From a checkpoint of a small mixture-of-experts model trained on Wikipedia.
Size: 9 layers, vocabulary 32768.
Experts: 8 experts in each of 9 layers, 384 SwiGLU neurons an expert, 2 picks a token, a sigmoid router.
Training: a variant of Muon for the experts, 644M tokens, 10144 steps.
Below are experts of layer 6 (counted from 0) of a mixture-of-experts language model. Rows are named router (the router's row for the expert), gate (a neuron's input weights, with its number), up (a neuron's input weights, with its number), down (a neuron's output weights, with its number) and show model dimensions 256-319. Each number is 128 + 24 x the weight over its row's rms, rounded and kept within 0 to 255. Numbers have three digits each.
After each expert's rows: "gets" lists some tokens that make up at least twice as much of what it gets as of all text. This comes from a sample of Wikipedia text that the model never trained on. Tokens count by the router's weight.

# expert 3
router:150122147110165124121142160137142133161122112130136136117162107095140143124159169129153170133133108117124100107175145119109152095128155118121166152135094104161157122118158119151170118126106135
gate7:151139116078133141113102146117126120181111135115116148167139103134087156109111112125126156109131130133095120107143148130141147148119125128118149099138158103138088103118113117182152120128105114
up7:130093107145117115128080127109137130141132109152120167111153104149077123132135097097132117109145109134122132082131171121125142156153129127108134108177163100114132123123130102152101113095108092
down7:100153124130100167121090122118137089086090149108140139127163117127142088130121137128138147117161092118125108123130087061143074105142145132111075169060127134136151115148131137091153168138157165
gate8:151147148172123142153124124088131128115154153135160112156172108121110155105088092163122090131114124133107121082145123157158153121104155129163145135104139149116130155142111111092106088126168120
up8:128135119105143115153118126141102147137140085126062137136136141137103164131125095156132154087142126156157122099087186145106065150147117117113150136122156158144065121094134159102144138117135134
down8:113184131157139134148093117126117104140125125108092174115103177157128129119154108146120118128115122154134131092130115133124115174194143147164095140084131103137106094115135137151108124096152099
gate9:141091138140129089098128156131145130149154116146161228148100134147140150100113119118159113146115103121108106152151116130126139135128131149145115124111163134102173121151176087132145094137130147
up9:150100109135131128131159190161154092135161110119161189107108153118136124131116105115105126159139128144175132121155173126125119100125100136137144121164133144149139130154150135108127135154166151
down9:102120137120116164135102087109138173134135091121103125137137115111065171078126182163122107123149117147107127156106156108070100107152093105124132090165123083098098174121165076159115141124131127
gate10:200157155141129129134113142167134160121121118128134122148134151099140127126141082125101135118115187148110107142120104113130126108136144120141147097150080139159141170156124114151175114077060128
up10:147109086169119140088148109114139076092136133099133092146125151120128112160119112150110118128098153156114097088164119124177126104149154140112113068092123108074150061156124109132131104108125136
down10:154142127132114122146115138129116074160130138101136107183137138132135105114154136140200142104135111145140132088082094068088156114118114174147142107136146123134120138127137141143123090159147135
gate11:099126126089130148099155109087098121115116148150125152154121137138076147143154127152104133198110143134130128115089137143124148132131144147163132167124097135145104103158146140143153104138131116
up11:138128152126147160121189100095105141105099134142139094101177169096111098098185111143166122125106113115164121129123109138118129144115118102123092147136183110116116114092127131181082133142084132
down11:107104152127102148128109131157106104134122098116170119107114129095083112100142092125093143128110134080134143091125102109133117130115128109133092158134098162105093111130100130118123130106107082
gate12:100116188141125100152129112105166098112136100107097163080155126119102127078072128097116120133112096095127109116121145142138120125093109122122138135116166119125144126108145135119141112127122178
up12:146127116064149145168126144134123122092091121147158133111136173113100113153112099155176134126141125144105138164088125118130081126131128114122080153154141123092113126115155119092142112091118145
down12:111157146137087142101122130152143168183109138142106140108117143174145063134114141150171147153116155118141117095131085150144175156138177106154148122109170098145121115125100143097123100112151113
gate13:161144076104132164102121091126137135172101132105104145148183171101101134124158124118119172153092134153130162133102167138126108132162139097095117141108140118120109150142128144144162116119124140
up13:129134132153076143123107101110158129151136155134149159123159087116148143129159110144150134118156109136150134125184145127170147151135156116124148115148137146158095111124159170135157148079132150
down13:121146138149182141093114087154120135151155153116122132143159098147093128123119117115117128189170081109107170132110119107117128141146138141110112146083163158129097135137174130103108103106174089
gate14:147164092111116107137131140052147137123130148125111146062128126135165099083121128118085090131110129076161181129126119133131127091108135082110166107124105127124113171124120120135115142153155179
up14:155158122123133150071141100158127134073127136164079116140122160129116144109114155117141132139095152123130166120163169091120168143146158094120133137119150134140133111107148134137124117161116151
down14:091149174137145146198152137062148130125116138126101168120163126129131173135157128102133124076144120096144133123149160231151137099106175148157114151123140142139120139092155113136125150174181139
gate15:076107112151119144124132154133120149119127167146068123138131154183146131087133157125123110156109095136147118088178155119122113145157097097106152099105134130140108145169122119154126114092144121
up15:125147143110136140131089151070097142124116107122138111101147136060128120130120111144091096159127161147137151097116152139110105158122119114126092122137160137132122137137171132163144124182126124
down15:143093102137135143101101123196137145084114118119157157123144151140150142145134114146141158104104128154160084134087133104156136115131133118097115120120091130129129157135134134120116137108139139
gate16:130095129149101114173128154144139136093159141176134142080083128152122171115155107128093154100158096173106121118089171138122140168120118151119101120142159103126103129146142136149101106086083129
up16:138119141134122128126102154115138100165154146101100157150108145155068122165156112142130110092144106089106137147144130126138152101095147157113094098135112108096153118113132170101171138163110170
down16:123113129154099112181122151109120118146118090122118129133077121136115123109099104162100152111085143142157165162144121141127116160113123147107091103112129139124138124148122119146104158130163113
gets: " in", " the", " to", " on", " at", " for"

# expert 5
router:183141126156135086131136149172112148082143136120129143125116099110136142133124128121123143137091119148087154092134160193135114114120148131107134146113031149162160148108137133164103107151122153
gate7:131147105105161098116149106094075145110161092112119091151115112127132111177132158085092129133145137154123127117113107152126111142163134127074164139134061081138141139141155090114117138159129115
up7:182127125110132128140125144150153131113142115142146106115134146138137126101169130112083099171083141129109132075133111144096129136141140130103132171078135142157131145118164112110083142126119131
down7:120137120135094135155088153140119173162105146117108097135128130123118171157076133134136116109151133112130163127126124148137106107124136158144122095148133136193112126111138093153143157138125171
gate8:089105133141120141135134108121144137153109131176107155148117112111081114153110132170124128130119082124120139129113138132139114127120103118115132083114136124127133113137122092122104147136142112
up8:123124150095106119105172158117167173148118158153124123126093112172124118143113163155144117179132138113132110101148157131133146083146120125165151166179143125104128127094143145160135166086117127
down8:124092132090144130135134068099148128146128183159132157098133150173139143149122115106125140120131125105128097158129154116144149157128140151147128142172148108097123155154114157094126137126101155
gate9:118063114165147108108091114142108175132133102131128143127159117115123106100142144138120102128131114165139138086144139133078152108124159130097115191132127138163109140140087115107128111138115132
up9:096114176133218153098117139134116107086170133119122136143130127144180105151122135110124137154099118133098159138122142171134127139126159096141148170114146085132122078095149094106081116124092118
down9:124074109131110066072156148118131145150137111144133120113162147119149132109141109104159144122145145138126091120159125122110120111136168151090087100053079114143124173133153150113113138142171116
gate10:138140126118160123133134117131156137128139130122130110137138106134118113150170169095128131146084136146105143086115139117171178124138155127127114049118123155114058127097093116132099156086064141
up10:116135131113090133113146103107141149135093140125168136112108161149153111123103098126108166074110124108148112141150127123131116178088143140128095115154110155153132110099179197107139123120144136
down10:116141115148136121125114149142092145130126128113114167119087115114143116152114085126155169157122156149117071135123121150158124105155141123132128113160161125136167162125125132124120101124097144
gate11:103178114119109124157118135128155101131086132128114115116128133116137100136105100166105145133143103164148114144139158136142126120123097136091115139108109149140140103143137081159182141163094128
up11:115096105099133118126108096137151135119184124112123095136145146100166104143139141100146111092130153128144100095112114123157126135123131117132100143140118091126134140118120117086131163097167093
down11:154104113126135089151097135168122092130164136107147105085121116141109170111145141152127127147132158140061111155182135124086104127160130113113107116120108131173106097120147119138145139130105123
gate12:150103103102114137126117117135122160101137128160152123175162080124163131119166102103087119089151146131139170079109092153157141143119146111110142188117111121139153130107107163148115118139087138
up12:134132142098108125150104123119136156113135120154160137157148109102146140117125131115125117145108122104098139089056122117150101118116125080098111188125147141151084141097140166147091128145131143
down12:129119099121170116133182143126123133169087154138121148127145125120106108129122166107161127143097127191142130123161114116124152095134172163151141106117106137112139142149089121138163075092166125
gate13:118139129135122106177109128122117155108151143130134160150148130117156126113138079123131107085146098096108155136134134129126120086145122115184149100114082150135145133102122125147147115100127155
up13:094126130147121109101100109147099132120165126107140102157132090129094126096128113130139109176145160125075155120138135096142103110126097114157081107131101102101126114175150139092088167107135135
down13:150108129118145155135132190163108157128141135144109118115135204151127132146152174120109114123103121119140055118128157139198128134127126155116168150074130156153117145123129135163135105152133130
gate14:181117108132092125146131152120160132115111132173099146139132144120091153167148122160079112181138178140171154107119130132149111111143104129125088169120114167149138132150138139133133134108115086
up14:093179153136123148133126096132100119106124161088152124146087130139141115121137118146133136082150126111125150100127153136158154123133138129099163140094102104138123137083095098120133111112181127
down14:135102146084094151117131136143145143136147117124093085028126106112122110123082144153116118138109132118145144158149144133108129095165108064139146129150063126139137106114118118096129135136144119
gate15:122134130077118158137093118138128138167103156158107148115110130129145145120135099175107160132106115170139113119154112125102163122130151151134121115129137116128119163132098102061172129123157126
up15:100117058092131156111140119111153133090128121152116103116164149169126098138119146128126136119102115101120102110146099148095098102101112124151116117122085124100099122095108146142141142146109141
down15:083162193170152157131130146154148136134172149107113142145154120131111125179154117106110175136122116123127130125135131152129114115136135135134114115144130134160154112144155113106131130118140121
gate16:092153127099163074104113084128139142122128153073102160144116132124170126127114109109122133103128125146102116139127104171072185065155168142117154132090104151102105101143109158161105137140120112
up16:117113106085123165156147103139149147128131145176156126140113119132119152133160073117127132137088159111172118139185132093113126123087130109140130090122153124143176127134107126146115108132086118
down16:151139126087130139094116133153099139104114122111141131077126102147104102108113110145141169100096116098091154110126095087153113117146155133146138114131075134121104104102112124129124186097104176
gets: " was", " is", ".", " he", " were", ")"

# expert 6
router:164184132137101131135121159133126112129111114134188110105124174113127151127140126107111152136087101104100130116161158217122141092155182114096134133147094111138115113137159150105084092133109159
gate7:081136141165161147099141143161138149131128133107148118092165144116139165169094087167150125138139115147137110100150151138131099133111145087075114119132091154114133130155104124156168105160144141
up7:151105095136124162117174080118163150111178123121115105119139120148137144100067159122089124122128143133094095140124145113108154121133120109114099124142179137155103153167161108094117115121081101
down7:166175096105085139153156115136146179130137111152068149132110144141150093132110191159147117135159146137092101137116158107124129104139153108110077107131104139115141102095152121127129117114076137
gate8:117090094126156118130154099102159091133127149145133149152173150123123154125185105140115158147107087123135126117150132143149118128111163105139165111130158131108159113135161156120146132104088144
up8:109136186147148106158078116103121161123093126122124152111103161163111121157099166123148114102136099133118113114149138111117137151136100120166099106095109128122144111163144157180140171136072145
down8:138101101140086115146129193144141137138088105117154138075134144141075117121125136115134102124139115118149098106113075060083122151165125109127090061159103118103156154176110155150118120136081144
gate9:126113082160118144150103132154080177138125114066156136140143152114164139101127083127077148158147105134133139125134121132105119102129086125124119137125153142091114165155152147138110123104134109
up9:112169136128134124104142141157141127116187140079155121111132125150151104158094167144133131124134102119152136126112149163157171113152117126150117071114129111114110143090099141117166151167113148
down9:158111112109159149096110120153125106125141127189090098163123182150162127097146125163145121128121140125136131110156091118129132146134128138144139109099098127125175131151105118142097157184118101
gate10:123127082084120107162128112124144124121115114180147154156127117084131144099110113119090113113086098146152073129122108142122116116141093132120142139159112099107149101137142121155121153119146142
up10:104110125151156149152126155121104166086100108104137129141115168134158127117101156135155153122067085117104107126115121088111079134115116123139163126143110138120140126097125132146107156168112157
down10:140142100129113090116108128121118115135108143114119122105114127090155091177137118135141160111151160101127133123114168156101138167151140160147147139137102157096151128121218128103159144110089155
gate11:124081136110126108099113173105106182096095089135147115151094118101121105177147141136103162141136129150098129108128139171096061123164177116105101107108100121151079137129130097106184086141110121
up11:092153131103108131114185148139136115196140125123117140091131143141147132160127136143133130132148096141102143116133118160157187137110107169094154110121125126112154126110112121173084121087131124
down11:124140168088146119114134174148089139130128151139147121121159088066102124116126123115108128100159120102118140099160163148094123137158102142183130114123121108140165128113164122152113100092131101
gate12:100118157095152180143134151153113155123103133140159102074105124144085147133206115096154143140113122112158091092135119146109130104146142137114139161100134150107155097132114118085083128145097162
up12:101106170166149114153098117090180110129152118156144150126144129145083123136156132128157098103175139159155118141164127091123147125163114106160094122131149103113117105099105137089128148130176119
down12:141123110138106103102135084125153131146152170126139138145116140140157142157152130156139139158146143155099148134136089170110120162145125072143152127120156126159106175110112135098076110092147138
gate13:164142112126103142150107110120117137141112151108143132166131131128123165107139153141096128122157135146118121158130127193152095156132122085112098094065140131124141100123142162126124110088108176
up13:115130149092119096104126078165162077133147124137119110133134108136169104109098130122137120163089152117121115167132204133135149117129116141133097112122145132137094151152105118090129151106106141
down13:139120122144073141157146123124146131118155115110122122116147143075128087096121125120099112097130152123121169108110122114149155139171069100120144147090115142137129151139119142137074164131085115
gate14:134158142137083125149132125122118118175146142091152112132127105115154149125166136113144127148121109132127135136134139135159127081122072070154111095099111089120090160131138109116095103100141167
up14:143122136168149175124115095087119125110137129143139127151147156101138171166097116133118160099182144170121131127125127151142103118157130157101116129065097111087090092116106108133141108161090131
down14:079158164124136121080135108123110135104150129094128114129141148107108140128144125124083134084155142110132113130135129132147148092092116108142127117104106151138164166158125159138056105121116144
gate15:141140127068125127146107162101135140095129120100126108137094114135121116204163091105141120102157177123097107115111136166131145065140119121103139105161121099130105135129061102128142161134078130
up15:123163124136083079159131142130141131144133083127116170075161133130126149138102119149158124138126123147098127139167121114103125133105097097099139074127148133142156150072137103139094156126137167
down15:100131123128112185103160158136121103132106123133115115089102147109057106141114111141104149116128098155105150171112126118154115141189101119151187159124083149144133129164119137131137138099160172
gate16:139102107113131167147148138118141127141150147144124146137121082156161161109148095146193128125182175141132134122146119077132127106134145120127129121118129120138116138162121120155171121119136119
up16:117153124098153091119076125126129137143144095097143169148136166118137081136112132144122098137099130110133133130154183135132120158115080128074170086121139107096170118138118119171128140086124123
down16:138118157099152118109131127107070134136147119146164130087115133097102132169140100145165105123149143157124144113127140094154141107164130147146129157117164143146146120117161083108141145087111123
gets: "\n", "-", " (", "–", " \"", "=="

# expert 1
router:114149126146152152135159174122122140170102118155059140140115168082153134176181107101111138142149079110132099098174126151112117115124099132121136140111147119115187087118120109137130099170157155
gate7:137101178141132165159103142107174128113150141194126158111111106156167124150124104113130167148133126104082128102091112124135101101150103147118150111145127119145151133142161111137097112145134120
up7:106174109122155124126119123141088109099132175136159105150144125115129154108124122141119132133177147157141110113102104165109109130168101156128112124126150131116113101135164182142168154105130167
down7:143158090124118147109156156156125146142152126147151106100124120155107134109167061119148131138113132142137082126153126113137150105117141144152129181104118144108134111100123165126172129114151117
gate8:135158141111133128146131155130120151124135161120150174104114124124093161121151126112111142109135113084121120161125106155101116136165170148101098130171197138124122081174103129067084130124144123
up8:133086139085139120136140170147137099077139109161118134128159141137123113143074108132152113144116100099154113132119123120116133153152126182135150124087104106100150164152140117101098116078119154
down8:142130137140124094109118131141103117119124080159127110125126128129109150087105160105113148134137116162144118123148128121116106103101129150102117165099129143119130134176120108152151092121114118
gate9:146089148101083157132093150135126171159155123163135138174109194120114120112089115111152144167158156154139119107124136130116138135146140133101110113098132141165135109124149152146115147184115145
up9:092115117081140104082150143169117129072126096103126127122149135124151135142119114169135124068142124112148168135111100108144150137110099173112131108194125157149090151126109137115128153106148120
down9:106127160114073138139088118124121100155150124177107099113128139142049127116113133144090113147120126117077199120116136127115147154143083106089132170142123131141141088117155127162089115163144119
gate10:200095125114133099108132142115135155136095122127168099136155114140116102102159144170139116129138116157112129154126152164111158109156114089146126104118140146187074091130109134088154101163190107
up10:156130165124129122113114140124107158129085165123115102133125137142122109091163116140117142137127120137121142159102175162104153161161110148158117177153118096152126117140119130128125110124178138
down10:130125132065129111154164138146084123115151133138168137164078096171119122101100112115154119190156143131159181111151118140112166131139145121132087118119099132119107145118087127153130156098122121
gate11:080127094143146122127089140159133144140107104145121142110136144140116125102096136128087116152160112157113105110161144120126135098139188118162118161156132098131147081108107159103117145150112081
up11:150151151144146102090122083156103117109112094151100136086113103140124146166098139124118144144147149095151121095145143155111125148138137153142119166123114087207144154083132147112120155112152183
down11:122125143125114127167111123116131107087150126140113144126142066120117124152157100137117157115103127142161145144143127046118134110128123171177164130131139135101124132138111120164077122184109120
gate12:115197143161092167115172085131115120111115128106126127160075155148140162109119109105087147122122149144148138154123129130160100136170138094105081123120179118135109085138144099130111124119114115
up12:121152111092197112112096154117142122167162172071095125134146102141151141136116134120168116114102093108138110080123175142133108116122109133149124131126102179093107118127128157100137143089157157
down12:101113120116105100123096132115154134107123129124118113133131123114118165111109130190141151153131131139112110117126065125083143155093134139142102160141151113120121094109047138150119101166127128
gate13:124143105147115147105131163152132108132114107129125142121146160109147162139094110092095116128141144118094172076088141107139124113123130094123137108118114129118094142120116140141093080115167119
up13:108111136112124110157131108131129107100160098102119102113118135123102126118138136177118094145105097096122106172118153072145126185139141153116128123149147148105163109142085121130131119133091169
down13:129111150199168093144158138131129139111123131107130176145113171142125116123100144138091091152166158122082122089071122181162139148090131115125157102132171102124119147117154118088110163142134115
gate14:103100096121119156120125110132112133088121113134097097155120112122124101135125111137133123140125131120135111124136161147065144090122096145157130123117161084151183164123158135108110133096156101
up14:151136111117151107130160089127124130082092114124103177190137140145125129119088154151142167125134142120129133106149092140097077174119139115126123140131133088115103135129138128122111121138132145
down14:108122174168151141124122145117128131122133174167154164098147141145142170132177128101110131127117108130133151138123161165128123119116180105140080171141076165114150108127160121099117107104090112
gate15:165097133135136105137129122114111134158123172141148129132114120151135123103165084100118092178116163072160140079157094131153140101130133125071152139088131104126125132102115086132133142116139138
up15:035127147129105110150159144123118115122134177133132139120161122105144125103120135112135123155153114123136144119168146135101161127127166074152122174153109137167152111121166143103125159134125104
down15:138141119115098136133123132083083121130114097115133134104124119149092131141137145097124185125124128115123156148144105169136076140106147152160129120136165166138114149141141133117145084114129111
gate16:134127108138129094116126125111174123119127107130129119106104145145132123117116145068124140138131109085109111116178149138182172134107144098126119134108127126099085125093182116130113108103134102
up16:153107090140121116089097141126134132108103129142133161126108143164132128110157126098131105142139130132144077104149163157175163151133119119121146119107115140155134117095167115109108093163144132
down16:097130146182085125127134116090159151139118155158112134091166121124141144123103090138189141163117146141116110114144137124150144126106131159100118134145140077107110149089157115100102097102108082
gets: " the", ",", " of", " and", " a", " The"

# expert 7
router:136122159112121189104093124125135107133094126187092063152100118110136132120150124117138110113145118116114127114122119116167114089149125168103159144139097187128156133140162112117111110116127141
gate7:130129119104098134126134160119128138114128117127122135158139121116131114101136114137135086127153137165140121126099161125148140093102136188050134122163106125120083109148167093091138144162125129
up7:098123147117138083164144130105106112129151073091134151112131113134110109161110099110155158136153112099114165134130116138077139065132140170109162126082131130108166141105158132157128097142133123
down7:100080124122159142097136105087107090152095095155141132140141099108101116092133138122108128123147111166105147156099122101149146135121126086136123128126120101104146135181136112134143188121123166
gate8:068115046113132070136100128158137096158114138092109099130139115159142128158137116121150109119136150115089122162157117093178120102155108107132147137088098165105123182145112141118129197108155135
up8:080082103131161089163114131141104114153115139127096125124127115183136151132124117131169122101133174117136144163165103132164136128127154153135137101116130157119115113152124121156122180112181092
down8:132149104102126154133139108115095165096124104144121137147151154145102150077137201110155131100147137149111126114122128126078110123108156133142156112080116122124133133194106095116124113092156170
gate9:091110178099135175115141133078062132111135097153120122110130114097125151162139159149112097132152096155126098133138119137128155134167140093143111131142093145164108154113125115167147126131148125
up9:108098179154169173104106117139105145080144146154091128107147100141123118157132117089129123083115137135111122156099109103125112139159114123168138090107143100148126133147149100088190137158155113
down9:135131169133112079123122115119103130130127117125107137128141098094137117102112087135139164164132144100131098126132155124113131140135147151125152129117123148140127132129127086107102139106098109
gate10:130084145141102127137116177125138168139112132130146114156119178128101141178143067110131166145145133175112099090115128111127123080113120123120116153136115151157110116148130117131111136131110158
up10:119125088156118106129129166090139104114126145112151114110154137152112132075150144142135161131163129143132099076123088148113140150119087124129138147131141108142106124146098096130140139135122152
down10:205144112116133134122151141169122161082135124124121074104119109114152141111133144154114086141126154146135156134108111107139097097179118112109109136133133146110149159130124146141122137147130141
gate11:124140142123130173169128105147099136114168155140135085147170110105130121089137104114120098125125133129164171113165126126152142113102119110130147152136094118133100158128127105134171170167143162
up11:116150152076144162152098108180085168122126151184117110134161108134084096141112118152114077142127123116128143172147102125132115174138125170184119163119122117118146141142167139185123181170151148
down11:115117146162144139143111139100115122127106108097137129108102078113121154151121090105136092149147130120121104135089122159144151113123124088144149145146122155123114121105121114137156096137151096
gate12:117117139166096127107138131121104130092119140118153124137105160084114116107162104127161139124160127094120148160141142127172177100116128123108082145109113085109122124101117112134175139135191169
up12:112124125111125087102142137091088095095097148120165139152119128121114151124139119136148153123162126108148160151133134143179175101130105128139116138105172079125152147100150114155157104145149167
down12:124114146154099128117121140129138100138105112123123140086134169139111124161143122145123137108120136117138116100152117121130138121123121126139137106109149061115131115130172115114128099123133132
gate13:143113157163107161082091132186168129088094145165126134126170111142103108141126135151074076159114128102140139128147128135140106141134149104126141082084140169123126116098126123060144110144110125
up13:125161100128083113154093099095127139096145115130156139141133143141110072187143104078156151085144094114096122086111152128137116136150108089115136135103107057130146165122095137141154112138116132
down13:122116170098137160100128113090098100164161101142114131128141133135139137110101142142116125118134133126115110140165151105138139077089128144135160145123126149104118102134097129122108132131152129
gate14:103090152119134126103134184108155135152118106128120139135132144152145120160090100143103128146097121137139123121121087107119118102114101145197121160132132141160111096164115111150139131114149158
up14:130173104153092122113088065157133150128147173126133113147128107136155145104125107138147174117168145086101100135110143176122162140142128101085106113142134108113140127085168117121141151129130115
down14:174123149104137105110130139124112115155141119140135156128145115072117168105140078125144122129111126132104103113121110127096135122143129136109111111185123122130132129085131096103131085131141131
gate15:124109117119114143154099131112135129127098106107099112151174128137165107186151102105110135144131103107084118092140099172121121112146112174116102126135117134148167125127099105127119112124106154
up15:138164106137152138141121138147150138114113126131115133159136083142136117147110108140109141151130151111129147099105094143180124111128110138172105140136107102142140109146166114073097152149122112
down15:141148136128109102134125091123151121148149080158143110090121101128097139143142097124108138127123189071109059128104095137137112112113153115170154069160110144118102136192140114138104138144125107
gate16:160123147131119120129101114150187095111134129164101130108119155110181137155146122153132143153079118139160144103123167132145141096134136113103155111121150146114110109135115132119134127151115111
up16:122092163093143118085138100111101144162143141150094139131116140100111133166106151120162171138154116130155125122134127126143109097121143104106116107109131127125108137108145110140119157110137121
down16:141105128096120146129085114141154122112146123096140157157076155109115156146151159123094141086144101142129171121150075122127117147163111139111130113117121117082124119161115166114125135107125168
gets: " ", " 0", " 1", ")", " 2", " 3"

# expert 2
router:095114081140135134117155175154092113097134141075108140100103090099122108127138095128129137118089091155115179115116153084162148137138160104149108079094131143128122120107179170117129148139140147
gate7:140156112135133115083112178115119121081111118113125121139124103149134137145122103118086116163122145161134114126153123134098095112130120126112150121127149119108073123140124111170148115126119115
up7:179125147132125125155144116090141122107130114142060104117114145160101146126110154148169073141154166110151151130155196099119182141152116081159164147165129132067141143142137085117130141144097118
down7:135110143107143160162094126151132131120169128142177079120152122133134129163130154130117146158157121149135172118154134142111087166123125171116115120106140133135104183099134085155125141165128121
gate8:116091098142122193129169161103140133092120140130116129128129135130151133141119127121130104165124188145101143119158156133132131116122138114148142125110127117143140077097122112077169122127176134
up8:098095152094132130122109121112088131127169139123096186112145145085095111114122124112164082153166101138129141094100159086147088116138093141105148145160171092144131103107147140126144148160136143
down8:176131119129133131147109114092115133117091120098113145132183122089114152183100154117085111126154139174156137132141104133122135090100130134122153126125129129152127106130125137107104184118102157
gate9:132107141125152125134116138129144132069126125122067152128100152145080141174095132142066143153109115147114136090111142137107143073162074124145117138135119140100090145087124136115148095129103160
up9:107106102123103130091138096153144156126157153153107133152120145123137098142125115139133154186109133130132128085108161149135120117164128133132090167111079135090147192094108115148151085151136121
down9:129137119123124138102137146127156173163155118073144106133081115145092128100098144119146152089153143116098098127140155120149116166099158116152126137131111092157113137089135126125113122106100106
gate10:123117072108142130152126086150129113095101138111155144099139107114158135133129117065132128111096133130122118131120163110154122128125115096103120136130091117138075140123120148137114141156099123
up10:090109169138098199113122103127165113140120093104141120126067103105110158111097143117108131153096145108143155095118146133148129149136168086114128098127135158123128159119123139097069161161152118
down10:152188122115127067133130163113134084111108174146132098138093167091092147115159137120139120117103082118130069138141118093138153115140099178146096122124128165170128108135100146097159125154143111
gate11:125137160153149139119149081134114099133086173104078133104164123123056123151155093089124106147110156154136155135107105143142131134113147137135138139097148169147133146113125123172114137108159105
up11:143106026134108096110140095099140120126143099173162114133120108132126130114150149168112122113127114120120117123149117135118122142095123167099101124155133105154096115072130098133111150104116118
down11:113145099144134142095071190135134143156128114130126129105121138132166131100104134151108081152139128148128139143144091009086176096136157158118146128129107098129131107156138083148140107148098097
gate12:118138080155144161098125108103099163102157120145140122094108119142124113150146093151161117117122133129166130161083132119087094100108145121139143152145153164108119146113110148146138123126144141
up12:121187099145129115119152092112108141125137091137123086149155169131127160142115165158089167140111154113121127149124127119133182122131089181093149109154095123157140114146137167121120115125120109
down12:135115156120164122120132113141106115099110146163124092117063118147154118102105122135145139153152105172126128149090107160079141109130104146131140112113094086118185173102141115091178138162110124
gate13:116142114135082131105108113149142120119116111103149085127107124098107123169110123098130078132136103113120129151105118118139103123150165116114110132121147079177170137094121098087115139141092088
up13:104153105110115181104128118170128145110129112139131127116098139143078128114134119081142108163160122126139097101081142098147107114137083139093133137138096155157102147098127121110081173106104092
down13:121174113150160144168148144111110096099110137128151132109170138130130163088170160134164133124157130124183096135088127148126112133090163148145138085148111161102093143137176131159103127147095147
gate14:142179163092143102126104124156159155106107087103132125140154141131174103098150115119161155126094107162135148151105107154151134163114114096155097146130100121218106138144130133149085108138158141
up14:124086142135167126140131146117161135169073078163116154128130101185125140112159154139136139190127136136151090164156123132128102133136149115120084149130127132128122098172124113111091123127159115
down14:093102126132105121126160138108171160116165160179126167135102146157133119120171122141145101122160090111096146129060133170125102132140143102120127135134099092070104123103165165108102130132086106
gate15:082130119126124168095133150167173100100125114093114113126124089132113133132091143147116120131135116120098144173164139130112093135129093061102110138131105123144135124135112182094104113162100099
up15:106158149048114147110081177060110122141134115155110144133129104144121145163167147132080125123164140105096127134137150125161112148131153186188115154150144095146122131139118140118123175157166140
down15:115153155148152133081144137172086121126126162094119162163134115105138206138076153159156137130083115120120123084099139143133170168137137102095158134135165179130140140173169142090194171118084152
gate16:134150125133109132102106131109107151134207071154132106157112168098111105088091124112106125099116112136145112148122065126142137155087136123164106123116135155127134134132155148129092153113128138
up16:145116165115125118162165133190135171128086148165133131137180122134151147111114170158130144120102151130133128106091123104068138105138122145108139161173107125102099114113134135128140125130141148
down16:123146098127133148135137126158116118090096126147119143108100124185123114174152132159128107138113121132123142100095101084133147092135082103166166138187114090136138097102127124134120121135157146
gets: " |", ".", "|", ":", ";", ")"